python train.py --n_layer=8 --d_model=128 --router_score="softmax" --routed_scale=2.5 --router_bias=true --n_groups=8 --groups_per_token=4 --lr_router=0.00148 --norm="rmsnorm" --tie_embeddings=true --beta1=0.95 --beta2=0.95
Below are experts of layer 4 (counted from 0) of a mixture-of-experts language model. Rows are named router (the router's row for the expert), gate (a neuron's input weights, with its number), up (a neuron's input weights, with its number), down (a neuron's output weights, with its number) and show model dimensions 64-127. Each number is 128 + 24 x the weight over its row's rms, rounded and kept within 0 to 255. Numbers have three digits each.
After each expert's rows: a language model's description of what the expert responds to. This comes from a sample of Wikipedia text that the model never trained on.

# expert 19
router:138088125113128129178101130139168150128131124125143152134109098086156125137099157169130154128175158128123141141097142115095128130138133148106160130160149138094141101119107137153131158152132072
gate0:125127163134116117119167100135149123125139134105120150173096111149127122147072125167142141072111145137176161122160139156122158073090153123139145150120130134132120155149124170142133171124139106
up0:137158159150097096140099117119089163148122116111149120111181142102119180070119121153127135129152080119143120150115115126132177099159100128160110113109124140137147156133116096134133088103133132
down0:111120132121143174108115126137142106124144147128121103135121140149143075117120151094128110099095126113141162156096120127119116140071141155132114111105147123107064142114135128132189136107130137
gate1:117111137137093144111157094102194152145143109114131149148098057134136107133121142127093140123125114120104101094102134137089169122116112171101116105088132134128131104105118157112146110115142095
up1:099147125139146123112161145121142146145157120142162138142072137130137127168154099111112113152121132118113142132106072149095142080118146154130112112114137125125129131078086101105126127120098118
down1:141135188118116149095142132134176142136099146145127132154141126085143144175135114136105127131110142111131149139137089136155161146098111137089109126148157107118118152144124173121122145139111127
gate2:142146083164105132140127132121180141132110153144129146140140173126134102117143143158099151096170186159141102137102151113091140116101115087134130156142110116118138101121106160122176176178130097
up2:138105107140110099147156109108182136129087157153152132152118132072172113128129132133128170108139156151119145136110155124107130104115122100126147157129148155088148113133102099130149152116118093
down2:149144131096126100125097115166139138134142140134115130142165145117151140120122126122135143129166145142121129146151112128121113139135118120123094105164110169115106110099116103072162106141107112
gate3:117126162155168096099088129144148159114179145092145131076119129086124164144164126150139106137111128147113117116079154145115167193160110148133158146135138113158147098133092140143166114162132106
up3:126130121141128116150078146098112113138160136094116102143130130113115114125071130139130133101108135149156110128095171150138186139147085165113126121126148181126107114158102139094161106133126154
down3:089123099116133128114161126131144151077103144090134132104115138142123113148158158166088117086140123132153160175158110125113119139168112149101097140128139103099144109169127141156097157110133093
gate4:129114090156130096121126103159124152124163076165148124101130119105134106111072128153165097111131125127071153140142125120133138107106099136165152120101143119107113105132137100123167148156112111
up4:150093080145091137136145109114096125113123122140103143148141117121144146131144147122161098083165170150110083133129104129107136118131134113158146126078127087114132122129173123144150118108087144
down4:123091134120137132139115118110115120156148078149147149150090150137114139122098148131117168105146155142119144100094115166141106095135149150125138107124092089113124142099187117120079052163106155
gate5:128146175119144147149089113147154093141152093124139106124120073117154137105102126136063054108102160142103113095122153118116154098141115151111137146155122078169132145124127168119163125105148083
up5:135138124123145136119089103121098127119135136115115133136103129100140086109123112072165081119132128150166089115111122114107129173154098114089115166129120090146112123124148101160158083137161111
down5:186126135116104181104125107164138171108154151092118140119101136157130128142087098131088167105117115136153156132142126116175127122150150159135128135161153120134115159107136106103145156198133170
gate6:141089130147129137126114071117109162111152102094124133098098097099159092136115139117098140135114135159162150107166083143137098088088112130113143109132122110137112173108111117160133151124145146
up6:129132120094160137111119147120151165090114052152115154111105163135128100157121096100119132111087115143139136130155110124124142125158175153144147127098141143164107113162166130128117135167140115
down6:108109138117124138133088144132168162162160141121119150149097107126121110145150140165109146126162123121110130131133125130151156157127121123064170089123102160135128099174153141163149114153155130
gate7:109131181112119158131125171092096139153170113129115140093129100088159122143124129160090118125116132094128166107115114135120116081097108128157164134109147145129153135105128130140151115128110092
up7:173105120163119175123137116097113138134111136123106165117116144134134189143135117152101098118125117167142124139099098120094162156164133123165107130118139125142131140100124100091137146132145177
down7:146091127100120164104118129108148152177133150159095147156161104162120112127099149111109132087104129111090178136096139077114122100165129095102146108156107119089111141166128138127136107137136104
Description: Pieces after Wh/H

# expert 13
router:138145115130161149122124098121084126122111126158147121102143087115106121135106129137114129137110124130142154108120083099129167134126142080121131147130187113122108120089158122181119115105148049
gate4:097132114110113141137108136119156094144174118119100116123136136128146152128131123151132136152099128122128125105111164135107136072087143171096116126128124130127165121121155139149112125099124105
up4:122124150165151102094150140148105169117171097097156151141092173113114142164125103114116133109131143138117131138129123107138100147175159146112135092176123133139111116124066074117122129139092105
down4:098149164172146131125147122140121112139120137118120126133098142169140180144120136154160165158157113117144118093150143104119112099113084124138127133117096108103122119195145164113174117124124121
gate5:087096143114146117099143124157141146102094100153093118145123134152122164154137121162124100124127079102141126148138088169133175113135132081132151132106133122139114092172108129174147086118119141
up5:111134131099146154117139106174145109141106126132086161168091103159156156165146109119160132134125114127124148169129089143128149121150128135135164169134129111168139129153093140165138126088105102
down5:127119104112151117139117104115133098120093078158124127130092154123113109106185095091137142120122145129132169113113121129115146158146165129086114129147108120090125110133144161136109144127130144
gate6:123129089116119132082137112121145123141118148126116159156106168093124147107085140150120140123100146104118184117138142144185129142113132169117146141117108173170160139156154126133132095135109129
up6:155153158146193105137138114124140091117116152111073144132142157083142110114141087115142126111136155115120157119113139107102132092146118163127135089111125148113151174115130145198111138102110119
down6:128168120120123109144120135139123146128094175095138094118147142138143136167140072119135129090114110101120110153126173112120115124141096187167139129123071127082081114148106159103136109166101100
gate7:136152087123119182144109138119142090108152107094126157110122113091138136173155128152128148145142129129105141133144132159157138148066151125087170116144152139137103148100119135126128133127138110
up7:140115127107120155155138154089150132106112202108108095132140133108122095135130142159184192140135133136144099168109094148156109203172123138123139090095134143128142098162140097096142136127133101
down7:098123130115131145092103123150126146180143159159140125149096132137185142085118119181113095093099165158121157115113099109126163148159154133144117165141137130109138134176128134074124100092111097
gate8:135110137144162138130111141119110142145140141098131089129125143112133137129123100170122143127127144131131123101125101120073141139099078081100143117115118097172099135139111108135150107105163084
up8:106133121126122120155090114118138128148168178118101128082110129108166115133148151166131160104125118149135118078157096104151148149084123112108078122151169143129142142119148127163131123158100083
down8:159090112141142110125169158095114082131175108160137078080105159132107155106168133134100103103178124120140128133114112129138123115156145148134108137131118142094117133142100152124154105114126135
gate9:134117123116099108140087090131127118101105142197103131121137099144145137115103163149122095091132148170111104134160116140173100134089120119136103149117112150151108176129133135163145178134142130
up9:166136142108145118120123155150145152108147113084178143156117153168126113138167124125116105115104107159114136081132136167097123145166101121108152110163114119111129121102115107148124126108129154
down9:083121137175133153095163136106108136137146166120151129085149140109098130119113144118111154118142099186112103128133142121121118121106102134114132103119126098132150158166101170108122149108133126
gate10:107179105137136158105147113116102089132120141117121148139132170107133125149115128161157147135103146060113125091153130145135149130164136102142086143102128126100132118093113086118145107086130113
up10:129087153115115104155166137120112147151131105085149131119104099146145129146119125053120125109137147133120172105088168154107108105167105137123139087118097143156133130169127155125146115103142134
down10:097120149130141150107112104170138097066116083115148155160080139130130092166121152109126120121132113140142133141130149168143101091158130117156127127148087119130144119091091109173172114114111120
gate11:097126113111144125133106079133099084164107111146131148128140107171109149113172146097158096103088128185110131127115146121119112167096082126104133157122162086115102188138114084107136123096120112
up11:130132150115130146160121132137104141142122144144145111131142134103140080132107121119170142174113140180128146130129117155107151049133150164120108133145135091142103148124153161155154126095079091
down11:116141165165100131119121087126142132143137154120080133156112132162134130130164170128090117144153097078120130142077160148107097098147136135100178105108145116143126137119126083078082096129082152
Description: Adjective and possessive endings

# expert 17
router:143134113107135103116138120141099153084116150154176097110119081129132107151081154114122160136108098159165159097138085086122147133135156106162116160127179106128131115085125077140121135100175071
gate0:129121130113110174109147112142120152116154148127135139173143149161175134123162136126149176104095122155153110120099168121076088118125133136123140108124155108142128132154133146145170131100093124
up0:136151114127088164140146113103119110112132130131138190119126142059125131108128120119152138121115147113160090148142138138108144100125139126122140099140096156168170080132130120097104133126160145
down0:166173108085107127141140132174093136093098139157144123130156119132143135154122143110101132102161118170138147133155088102116137084154115131104090112108147103111109095123151106134165123114155120
gate1:137124106149101133123168106103093149132158130107166104145143117142139118142055170143110137173137086153118171122132120140151110084108163130135121144121171156154126120077094100149133115132101098
up1:121166119131157192134167129173143083148140118080142146086130104123156128126096119101152097123141116114092140096160113138141116149142183146137119068124097170118127140106132163134157144109151165
down1:141113131116111071111172155146141162112102156133106143154106146108132135147108132174110130168112097073150128164129125093131099148134109139134135149151142135130129135148128105089155143133128165
gate2:135127131108125124098131163108142127137109081157176129104143140087106149135112160151166156120121126163145173105137163105170135117108131058109096102099104135149092150116143120142116132117112138
up2:080126103163115109124124078133119115149120136130115139114152115175117144091158104126094116125114123065120130163139113093109134176181143120115154161158128153112138090120115133114174132141100118
down2:119153170147141093094185113112131131119097145118137123152122154097142126161124158183121140118111120164102107117155134119139131124118114100163137119137105087118130115120089113116165135120125080
gate3:119130128104125112107131153124136107090162147154126168127148172132117133149190152137115156108133159150154080134097125093149176143130129122111139157118164158166086101097132096109085142119129086
up3:120076124102108129125125095152118086087098130099112142139201163151116181097134161149140132143106109100130154116130128119112119091123123130113111112135127204104125113133117096149144137143127128
down3:176144115124118127122116136156096142102142164115120127123120163101129163155146113111128148105183101106160094145151120135100137153148125114120125142155125117143152133142119126114077126103118126
gate4:112120089137147125090138111147147115150136121123131096127124113123105136131135144158131132158096082160114133184139133117124120076108093095121103114147180144142142125124158061138131115138141113
up4:145112179080131145120106131110121085148131085100141129115104125139122174115141109087119119120113098137138095141147143113141089085136110106141135082140128151190125120115131089132149144109119145
down4:098104131117146114114127144146106133084132170127155128140117104109123145166117113107134120183125149144118101146093139146124136119085134120158156155123144095160157118131130099155118121130126146
gate5:113133126121073130144147144157088099137200146128171109138144120171132125167140139167110162149153139143150178119125116133074139095116135135151122104063135110166082109109119124133124126140134131
up5:087133139112147113141125139111136190125086121114102150125128101091132186151134106147120133147105111083144115147109157123097140130117096161093167125120103136098131104140142127118122138136138145
down5:098154125126103150083142107183120090119133130130107127140130117157133129152118154140096115141097132100138126155177109120119121128118082089137146120145142160142114088144119126120156150058141165
gate6:105145147154136164143158158055085116116130150091116139149140085141146136160114112162115156116165123161113172108113150096117143126153119161137114161173135128130125139101128152128104156164128143
up6:109115118086091121117150088184128106129140143099138145116172183143146129092093152163112100122138144103129131148133154129124124120127167111107161149139117121120123152127150156151107121124128128
down6:142113124115151082115125122164148155087127107140154153147111074130154119124109132093124149163103113161119178159166128100100119126137115097158137111088167122097148123106105103118113133119180080
gate7:142174140074129129090151138065105164153094128134127122134122127104130132173136099164136162147084089102136123109113173110172180141148137106148119162137148142137109108131144101180156127096147125
up7:121136147065157135135148118162146112140112128083155116129145123116156127099139134111139126119114128138089110140163120105095090116144091135141134081115122117112110102150081133132131083153118185
down7:088120107116127147143147115147114150092138133115102142120088130138193139120120169156115129121127162131110118119141155110170141130118145107129178126113113087122136150101132085151133134118106139
Description: Adjectives and suffixes

# expert 5
router:128105169126102157135140098112117107110135141140101141122169134118158094121121083154123122141149086143144164077154139161125164129129106121115114152102147148105110122122102117122122133141136115
gate4:102106130104120144140109130133120145147109162146157100154136099138142099091168130179124114126102123124127149121096104135126154122127133126089112166133148190103113179141135126098114087133139114
up4:105155088165163126114142131186145126123078124123133080140127115135121074135145171167131096160127103075122158108118122137142136098107103149134114140123115135091154132129125096082124140153112133
down4:131073155109120144118145149127126099158142155126084138137145149101172099137120092125117159111151113139117142156158164111118136083151132153124119137153100149109172127135129106128114168103138144
gate5:109103161135148125144123138112165133156114146115126113129117137133163099142133136138153154102177131166121126150133172123131128131149150130114132156160139078147132140100121122151108160107137086
up5:131112113186124139109112096108120136145126121175115136104113125067123121163144106131127078119120147120112097120165131106118094113162156162102097120097098104177126106128159101125149145138147156
down5:132174094146130082103121160133158134101131123130117079136118133180157135139126130149110144115154107105137139081150128126122137115123110109121167141162135122126085141160117165117149150098115096
gate6:138109124114150157158088122101133116084142130159127132144149085105098123090127084123122105144044115132114139147172168121119146133115141118103104131134133141179097135134102124107145149120161111
up6:121147094170141116105174147176103134125144148098133121144096141153088098159135169120125127142203118157114127085061120125135116107155123105133175125114112143118178120138129141140087109141108148
down6:115131086138149142108160157167124130102091140132151100117124134154112118118100163091120139155096116149120140106103129137136138124100118109144129083130135118134126130101106127104098116166117094
gate7:124129122125128135122150140126130147117126158134112139167133160107127112101135114138128128162091169163089157116150150102143169108151176075149115130143149106144134123144156156157069134113123104
up7:095126110158099142148122112126116147134101115125108130162108162107152086114163139126149154146085118183106120095122148126147176143163118078119114123134148156168135110156159124150090134141103100
down7:125113140100132131149166131144136126094114110161152136119155115110107135087106108125142079117134133089125131174145151089142142137111102187126151148111102133127119136112121168153100091122126139
gate8:158084121169164149105120139134132141118112150124120079158091138096097126126142132119194139144112118177148129089170154148130085165122154115131093100134117185112130121128164114174152139129118119
up8:186173173095136151115106159129145090118135113137126134122115135149204143170136093148160176142114126154146089098158129148136160097159138126128125102143117112163163130104107139140133092136143168
down8:137124115155146123173134132163145089157152100108141116127157106141128110102148123124088123104133116137156165128060137144130161142149073137102119116097134142104148073131099143132130123106101104
gate9:129147138157103084128156136176096169145080118131171107130134090123110126163142133154158121151120138100053089094127091141134071144113140146104119102112112138120135092112131116131148114132126138
up9:141111120159126114144149132121129163120165132103146105147117136152113132102100131129115115155098138117051176105095072141128121122149187162078109104127093160111159133122157145135122119096098124
down9:148141153087123147134154114111133140107101116143108106105116129112123129158097120142132134143120150115124148136130169161121086183107155105142120131142182101161070115127095109130084154138117132
gate10:124117109122133109175135105140124118131115188113147180120063129147141129122129088156152108144122106152132194109125126154093111093115150155125143180170106116124116087121132132108179144134144150
up10:134188149142096119129119160126127111154116141098141166148119110177183117151126127139134122152157078151133123167109133121124137116130116138159130111137088098108147175172180144084131116131132146
down10:129098139139135109146088112135116146168147162123162130144109109116178172136152116143177127132109089103114158089175105151120115133137119129124156179095116139146134146091106139104093148157157106
gate11:124153083117120178136107108139109100106127138102150089081123096144123112144114135145126111162155141146168134119137094130070118144167105084139126108109169117108084101146125176133138113096087128
up11:157121136143139113101111130092131120130127130136170155091131140110138134141099156125130135162154123078124116180125125142089114159134146097095173119118133097096092099128120129102116104158102136
down11:149079111145085169112117130098157091145151151115096148154190122107103125094120129105140136144095080131089118200116127128092140158117121122134143124132140140113115118141119132114169099139090114
Description: List coordinators

# expert 37
router:121144109157103085142086167136101115104152117148093171112155156122141102111132108149141109095091135119097161106108137137141100109121143131146110121120139161120097120092100177105115144114088173
gate4:108154095158126110154115144083115127136163138121143153129140110097117084138175136139102118133098153159181123136133127139127150109157105123132115107091135154142116115093127173112165183158123113
up4:091135140107094130127125159132143111179126091136099104132095158130112160128125132110127096106086162168135124126102103095126126139147087128143109080155142095119083165114139163115111177105147122
down4:115073140156115120148136161162117075113147089168107103119105124127150118116157154129151111124142101156119143086146168141109110117129153098095150095107096123098123132115134117082139167126116151
gate5:061125102103146087143084153126128131117156109151109142115163177121102117136092124147138134124133107119146159114096132099137146136118114150115152118176149091156121113124138125139114136162135149
up5:161145099133125135121135089131096092134130089097142139141133081135121138120070135114149178119117132171143168139112145101125134171124085163117124120149099132147134133128087145144100101122148091
down5:149122159100164116163123145130134123139119133098089100109116144081106142109133164125107145130142155145078124178109124161135134149085122152151146177100132109096133152109153118127089162093106125
gate6:130154113138129146145095059089110154113147154128113165103139155074135095099170112158114137131094120152099111161108133137133124105134176122123133152092181181128114090136145134097149126121106112
up6:124096121093116105128156168156118154156106085142187121126091112179151178141116157099131109145158106095118113109120119130108145129085102111154117079178078093135173195130137128136111111145102124
down6:144125115102110127160115089144102153166109089185152160148102099123097168123113111112121122124142127090102121135141151144115090121165139094111160172132138135114114139095136100134104103105137112
gate7:108110131143087125124107135104126158104135150148099114079144162164125142120119081119107088131093077113089170101176094139160147075109108116153151137108119127100151084158138141132158112116130128
up7:110156132109120136114096169129119099117110109136109140097115117188157157172127084101153107121100037108111123130132127114147121105139175112177119137144156151121144123110100136135128105148132094
down7:134114112116119121131118136173182095161160143128131101139153149077145123125116117136144118167127167118093125088127113144102113127087147165136152125147158128147121127130131129120182189111138133
gate8:081106114128115129124145146058122117115128158119122142100169138126184136100171167127088100122141087111129115092117084115152127098133112095149079148125133111153105081088133121136148133116141160
up8:139197131103120104133132107122135113096164122095131136128102126138141133136139117191168149122141099131144137133141091101133099141106167119123133109148137141175136140142098102091116080134094108
down8:146100175159161122131125076156126081151102147093126128119127157127117148120071105194129111110156094159123094133134117139154143103124180121138099178133177112179118140114098108141063162113152118
gate9:136170130110130163136135113096100124117157133127163110099135136093177125147149162164107140135131101165132131111119157180124093092115131107168106106107131128110117105112114106145160120162109122
up9:084192090148099108114154139135099102128205117129102124090106097110119139128132143147090134130117119115116135111141109121121099134096110116122116082129157146123095133095102153181124148149139110
down9:173123148137177124098120129143112174119131139118148122161123076097092155133102120123145166136136103126118126142103167124099162161111127101124126098114136126156109141123135144117117096144161113
gate10:108120170143139110132124160158105121115195089146093124135135126121159138151129121126165165090144125130167092082102120112120166135129097101099194125133136136107118158133167155130128138166096140
up10:160109102095109144144137064090154130120130169133152136083118153129119110092095104119130116143133141163099177169139158144134130148117152160137098097146095135126124101117125127168130104110131057
down10:115149091120110155111144098155123125147141132126132119108163125088121116126111128141150160143148130137110128140113134129121162134150129132164119154182117105142122126132115124133143191164128135
gate11:119143139102168092104116105137136141095113115148115126135098094120100153102133115112133131151137096134140165112116082121131124115074149112131141122164182145133093150104166149121146160159135176
up11:129132151095111133170124119166137135091168171152134131151114103111132149102129113126158118148152138077076101083118112115133177143148107143109106114165157101125113141118153127137137107102108108
down11:144127128119147119155121089179111129124198111122140126120143138147166141134105149135128156119139148118089159141110130135146159131192110121114139111133106114158124110099143143152173129118141094
Description: Single consonant pieces

# expert 29
router:140105150138155124140154156108078137150107162137148077149140110144132097165174080150135110142105138109082128128175068108145127111103149164148124085126117089153095071148138101137139147109133157
gate3:160129128169124144113152129103124106118125109129145058116127113129142138089130131137121140141122074153106115142178103136152105132106129095085136168166108088120126121145149157111136155120126115
up3:080164118142142136072095162170129112163139113153134111134144150140129125112117164120149133103146146119136120113145144089103169138143131139165114169148134156182163109121126124108125095113078132
down3:129144106118147144128166133109123147093153148149138137146155127126128122100118120178115092108132153153153085137144076157138121150124124121132103130132121115098106182154122124129125116122170085
gate4:121107175117138152141089154106100113147127088083099075128111172144117105102132099108081124136116135135092146106143113120091165126160121116087172099169136098104092122099121096125132114087158119
up4:115160156132142124127075133101099130205092128114118091143138138163144111131112096123122150129167172159103142105157130137131112156151139132122133114147189107146164120116107131135146117081120138
down4:106100164130122105155115160122123104116129162156100103149116094105137117076151095118130119110117144132053146067143090109133130133161143150104122131103159110107131088143148106140117125100141131
gate5:108142170141128127108157119138132140135115124140139102124158095139157138148074128104079117097090139153102118131139091137170175143135120127142124089079114106181102087153121139115154129107132136
up5:133133115100152108097118156118100108103104196116067119106111136100112139125120130118138114127111096140133113141167176130089120096097107116138117117152135105112134134125149114128126134131118156
down5:118125136115181168117150159192102128097110119171112164150096085142072137094111144176121135173110127152098120128146131099104136139090120119084125143122137105152126156093141123112130142121114145
gate6:115071097126151145111127099131141099115112109159145096146082124141121114157112105152110117132102116110087123118157074117133154112082153152151156138137120116134084160148134097113145101125116123
up6:137082132118137150116131117129155096113141115149102076157097101133114099103146116151071099155098121088085094157164161130145108150132152104123123138101108114181092135121143133112137172098146097
down6:099089121103123154136100166152150101123143140143167126137167148135120104125069127108148104108133084149100129153162094113119099164110142148151118103085132109117127130082139119114099105096105112
gate7:149116098118195168127178150116128117138132155140127149127098153124098106148101093133127142101098137114108143149142131128117132085124108124109185149126124130119090126142160097137186108123048138
up7:148086121112164162092103117126091116131137116172145166113133119168118109175142131143102097080133114111109141136122177145101131127144116101110156140174153145147091165124137122079136109090099119
down7:130081117140164153160125169142080132114072149157119093147133167156120187137117118079130124137126136128112109120161106143128120099140126124122114115114100127079101138122120121111128118131123121
gate8:119101154098130130146166142114134183130131105095111153107128143100152120156132124136109118119089119173101160129180085137146162106104145157148132098112120121116128086151108116128158087155115175
up8:121129140159112165108155139112157115146105135107113146098097094134165149139128086127147106151137108129140128165105116107147140131085080118139125142119095134192116132123119143165132165081121137
down8:155152122174110119141135144152089128149157149152149105128081123105126145130111156145129131148145156131141075136136169125151160121110114104121121146137173145128111143131123081085115115095133141
gate9:136116172133149157200121107147156155092126110142107129129123142136102099143085149167114151130111134175138136123128138088149111125060135112118131092118125125107153100123181101142162100129121128
up9:122078090152109105138117118114102163141156140127110142113125130143124156096107115139087125054144176138127131138112109146114127140117105132142134155116134148156123113141137133117095186134091161
down9:140129110165154118124160110133125114144142106152103109128116120120148147153119113113136096152085143132136133101135110083129122096139119155125117133156168172137133168105151126098098087125120145
gate10:122092118131127166179136120111129159153108147152125106118159150124140141141104109160120118181100091149120090075137113105144155161147148099144126109102137089116084113135105103155194095139153130
up10:086120156136145100121139118161114169141135113136119110138103133101106112153118140138114142079127120149144152139083129187078140077091121140137131128127170122136135110105121119099129121098135176
down10:108112116106120145131138137153163123097127125097106156148132126156119121119076120104098142128130082120109145133165159102131135124134148097168134135163148111140171094146104126081090080126146115
Description: Latinate word stems

# expert 45
router:101098087130139143175101052135119134153127129112167133073122159149139098116104134127099132121124144142086135154090094119139119127095143123141119146148142147170115129091162069114115112130170160
gate0:075145101140136150147161105123128134144159132138112148115118135125128140078091111113140142164167110118117125106127117129121137132106104095155099144147158153150144115150097100160166076112149154
up0:122128124122136126117135089172120145135124133144057184126151181147126155101158152124147130154168111135131112144108111175111103129152112105099101125144144104137122116124127109130121123147173117
down0:143119161133128148100179094112162131176163107120123094162125077125152132139128139086135143116139125114115170156113137136144103128122105134157121104115114148104147154118098140140144114157139128
gate1:111140163088159119113133119095168150118119122106144149148133116179149126166100137118125125138106143105107127114065110114171153111103155129103149099151099099185120123115082094138163111148117128
up1:113139137131112118155166142119150135169124097096140113157129106127085082127110185171128098138140168118133108090154127087128132157146136134136129136079146096119134094151140146129103095132117123
down1:120154146105183129121138108125159137148121111150067132124118161149126136140130181135127149130134119125137102115109184130137087170094151136118093109104132124078093142118141113109081145131099154
gate2:129132117149074143112149090162108129145142106132157143140121173139150165143129144132082177118149128164154166092129156177182083166117109093151101143182152139130139116153143112135164132176129123
up2:121130146119094097143107074157143138123158123138157127109111136125141161118074104113105162123125139141139096165115157128155115174126143100143138161163156094148148084119085127109162082139114172
down2:141099139130141096147125160144115129131133114139091135134163160109149076141086150119118151103109107142070134111125110161152122147135117155147106112125143129152144148117096094167078168101116126
gate3:113116127154119162127129110146126098145083120121126121131112131156133116108102115099154144098129103098145125117116111146130091089115119105126116189152107103155112099167135088092154123154182131
up3:129097098087118146142108153157130121188128124111162111141132121102093140120124164140129122154111105126126190111136118131182166137187160142108106061126113163117136138092160141117222125121127095
down3:156184142132122123137134108094130117165109116145137078162096175153132134133098132129142169178150088112132128093159113131118111141114164161118136160112075108126088109140155162112168153128120147
gate4:095142110109158134133123094089156139123168124064131118115133167162135122111104112133086136199153113135111126133162127136146138156089125152095111149113113147134141145169106147079127158140112185
up4:140131124116162144201124132137134112075143118153160116105139128137141137102090151150135145110114113175113122127149118079110136104144162099097113127117150112134147114155167113129128126123148127
down4:162156144117157163142158155111100119120102113161123141174082118105113133161138137169099167124139087147160156123116135073115132162140102099146149128164150127135140129132113138090103117128116091
gate5:145151114136105132115142129183131118140140089165164139132114091146124104082119091117144142122102114171130107093129137091110118122165149110105167140140200135108101107132165150130152125131093147
up5:117084110136149111169140133125145129136121145117160119108176111101090131101130120129079119153108172145119122146097137157109160124129148131122124148121137159124113154143132142093127132142096124
down5:165140104195106122112127162122078128106121136143160117143129121109099140107133113089172068147077135141151190123090122127113141122149121101139117131120132163129118104178143153176108142089086109
gate6:100136123114129125107113131156110145093057127111122148118122118142099114135095094109139130125163126105116124113103154109123153127161096117109160188158127130151137126147186105110089150144109118
up6:112130117077072151121099100139106165160149120132111157146093126169147160137155146107150107146171137156145127105113148105147084134120123144140114129109159121120151148115126145141158124122153107
down6:148117088128127115114130101140162099155121121124135107109131104157116108139107100098141130129136096183139118111139096110119134128124132139134117135148166111102076107129140129145119161119136104
gate7:100090101134094139142116118101101135105133093120191100087157137133175126106141139111137125168126094168147122147142130076130102166125126129137134137172165154148139143142133104120184138144149130
up7:157081137122151131112129086077118163152145071143112067113125150072116154139121138122157080173114134137153146141105129145121108122110082136126141104141177118114119139126132152138144153121121137
down7:128121143170098164113135117148157111103175077145155104124114149185105112155173128112052121135176101144143155141113133111135143130166152107129154111132144138104142143142128135138167108133119095
Description: Directions and place adjectives

# expert 11
router:131150189124097127144118117119097065135122112155123113143113117105116098127088093142124140130142167132117142143173125160140102140146090100124135152153142122174132118103106095068115106122138158
gate4:094135145141139130095145102117139140126177101133156114138143088136086138124123111141140142123111128149108099146153137118115151150124135117172122121139150122103096098129102089113100125153083111
up4:113135130149122158104134163151171165112192134103116145105142094137077146107123127124146147144145140073150177140133134120113130138109170144113125150119128103110121132132098129140104127139113133
down4:130095160120087113168150127133161102142113111128169094153134096091125139166127120133107129102161145146143103125121131133157091116140087109080097125139117115125114122144117132168152089088121164
gate5:103150184132114147088112095109137138106156143114125173145122099132070091103127151121124128134105193121114083116155117173145152118067118104100111158124149140127100133139119100104130161151169146
up5:129111126093108139123079102138139107158124108106123110095130127119141174147122124128081110117132082193097144153140160152164097149178100152135178082116079150171107178099152143134170119137115154
down5:105125122124125134095148082139152124136103115107117114181141155133124125173130115102145104127089121124095157148135131148119142101115157163126081129124123126117161119105091192125110115130168104
gate6:086142164188128098124139115109125112099161151098141163133135133114136127123111132146152179128140131160137155138133142096081146121150080163131149084184135104145088114095054097113105128153145116
up6:181139156156113173152079119097137110161113160169116097121102100137141112101148174154166076103134145115127117127149106126139156116122182152111142175071140128122129130104142123159166105119137114
down6:107133146140142113140123145134133153102189133123147167134144123139126118124091106121165153097107106107152143126086141096157125147127086116104146124137119119158155123104111101141122090124137152
gate7:127075131076151118112125102124157132097127153132101117152123105143141119138120129124157183137136089104125113149142152124106142115114146131113125130131101080142130157130122136174104142144072120
up7:147161128117109124149135150126132137138131158108119158140142135118133192116129105127116133120136145147088139134138129112144136135140132110164107115173117144169116126131125127146140131154122118
down7:127143165109126161164137098143110087147149156114145144157145135121097079159131141172128142135115165145096153117157129135105090131135109086098127172149146143162106128090119129080109132140155143
gate8:132141116149109138104158105161105155137168128141115132107099137106126097109125121102162106126141134156165124138137101160111094131095150144106165117153130138121153070109116091073201140138141110
up8:134081119126124153108111147126124121090109155108126123161156125103147128118139127104132115121129106124138125114174074110089152126127127175159154120132132123124141166134095136146130112096119116
down8:109148127096130160141116143129119144142147148130102182151044101148127093102114161130124126104077155116098103136150122111137149111133162125137147100133143094157129141139125152120112085125099113
gate9:169108146147117105115119165078112130101114120114144132142163150128128141132165133135089137156165103130133137119152119073135171117142144133108141130146148182147172091123114137110145114139180118
up9:127127140141137116088119081106141129156152106129108148067110113160146135125186107124123139127130166144145128105112137134119124145093095156121141107153071091133149140102128132139134132068131091
down9:097115133130140158121140141131128143093112101103136151135151159118148118138143135167084134152114149181121108170138141130150069185125107109111137115125161140116134139145080129112138151112126143
gate10:121163157154128139135170124108131090113148114127113165117133137129120127115169144162134124141115099098141145160155172091152107115169122119153137117155158109080118126098099140123134104118150121
up10:089162156109097134120164132119100116119130147140168171129109114141124126156114128134161099135152109102157114106108104124113067128132122126101158165098101109128117190151111152143104134135113130
down10:137128115152126142082118123160117111145178110104120068157103118148165107130152120137117156117069119187120096128153109113143121110148153089123104103145130128136126100116089149120095162172125129
gate11:073071128128150107123131158107136138154140100133097090137095127133126122080126141098147139119111138139130143153147086145161102156143163110121124098153109124167114139106162102158147156110141112
up11:143091149128128110105129093078113118141114072119119117127129116126178174088118119114128153132108102123118142141164151177131139160151135140134180114124126121118166133096178092142143128117142094
down11:171092145138142140176075133095092098140110111176113164131115122159103104130114112155104130171138167132117137118141127130127117145108099125102150137173116108121156160150136134110087150148115140
Description: Copular verbs, adverbs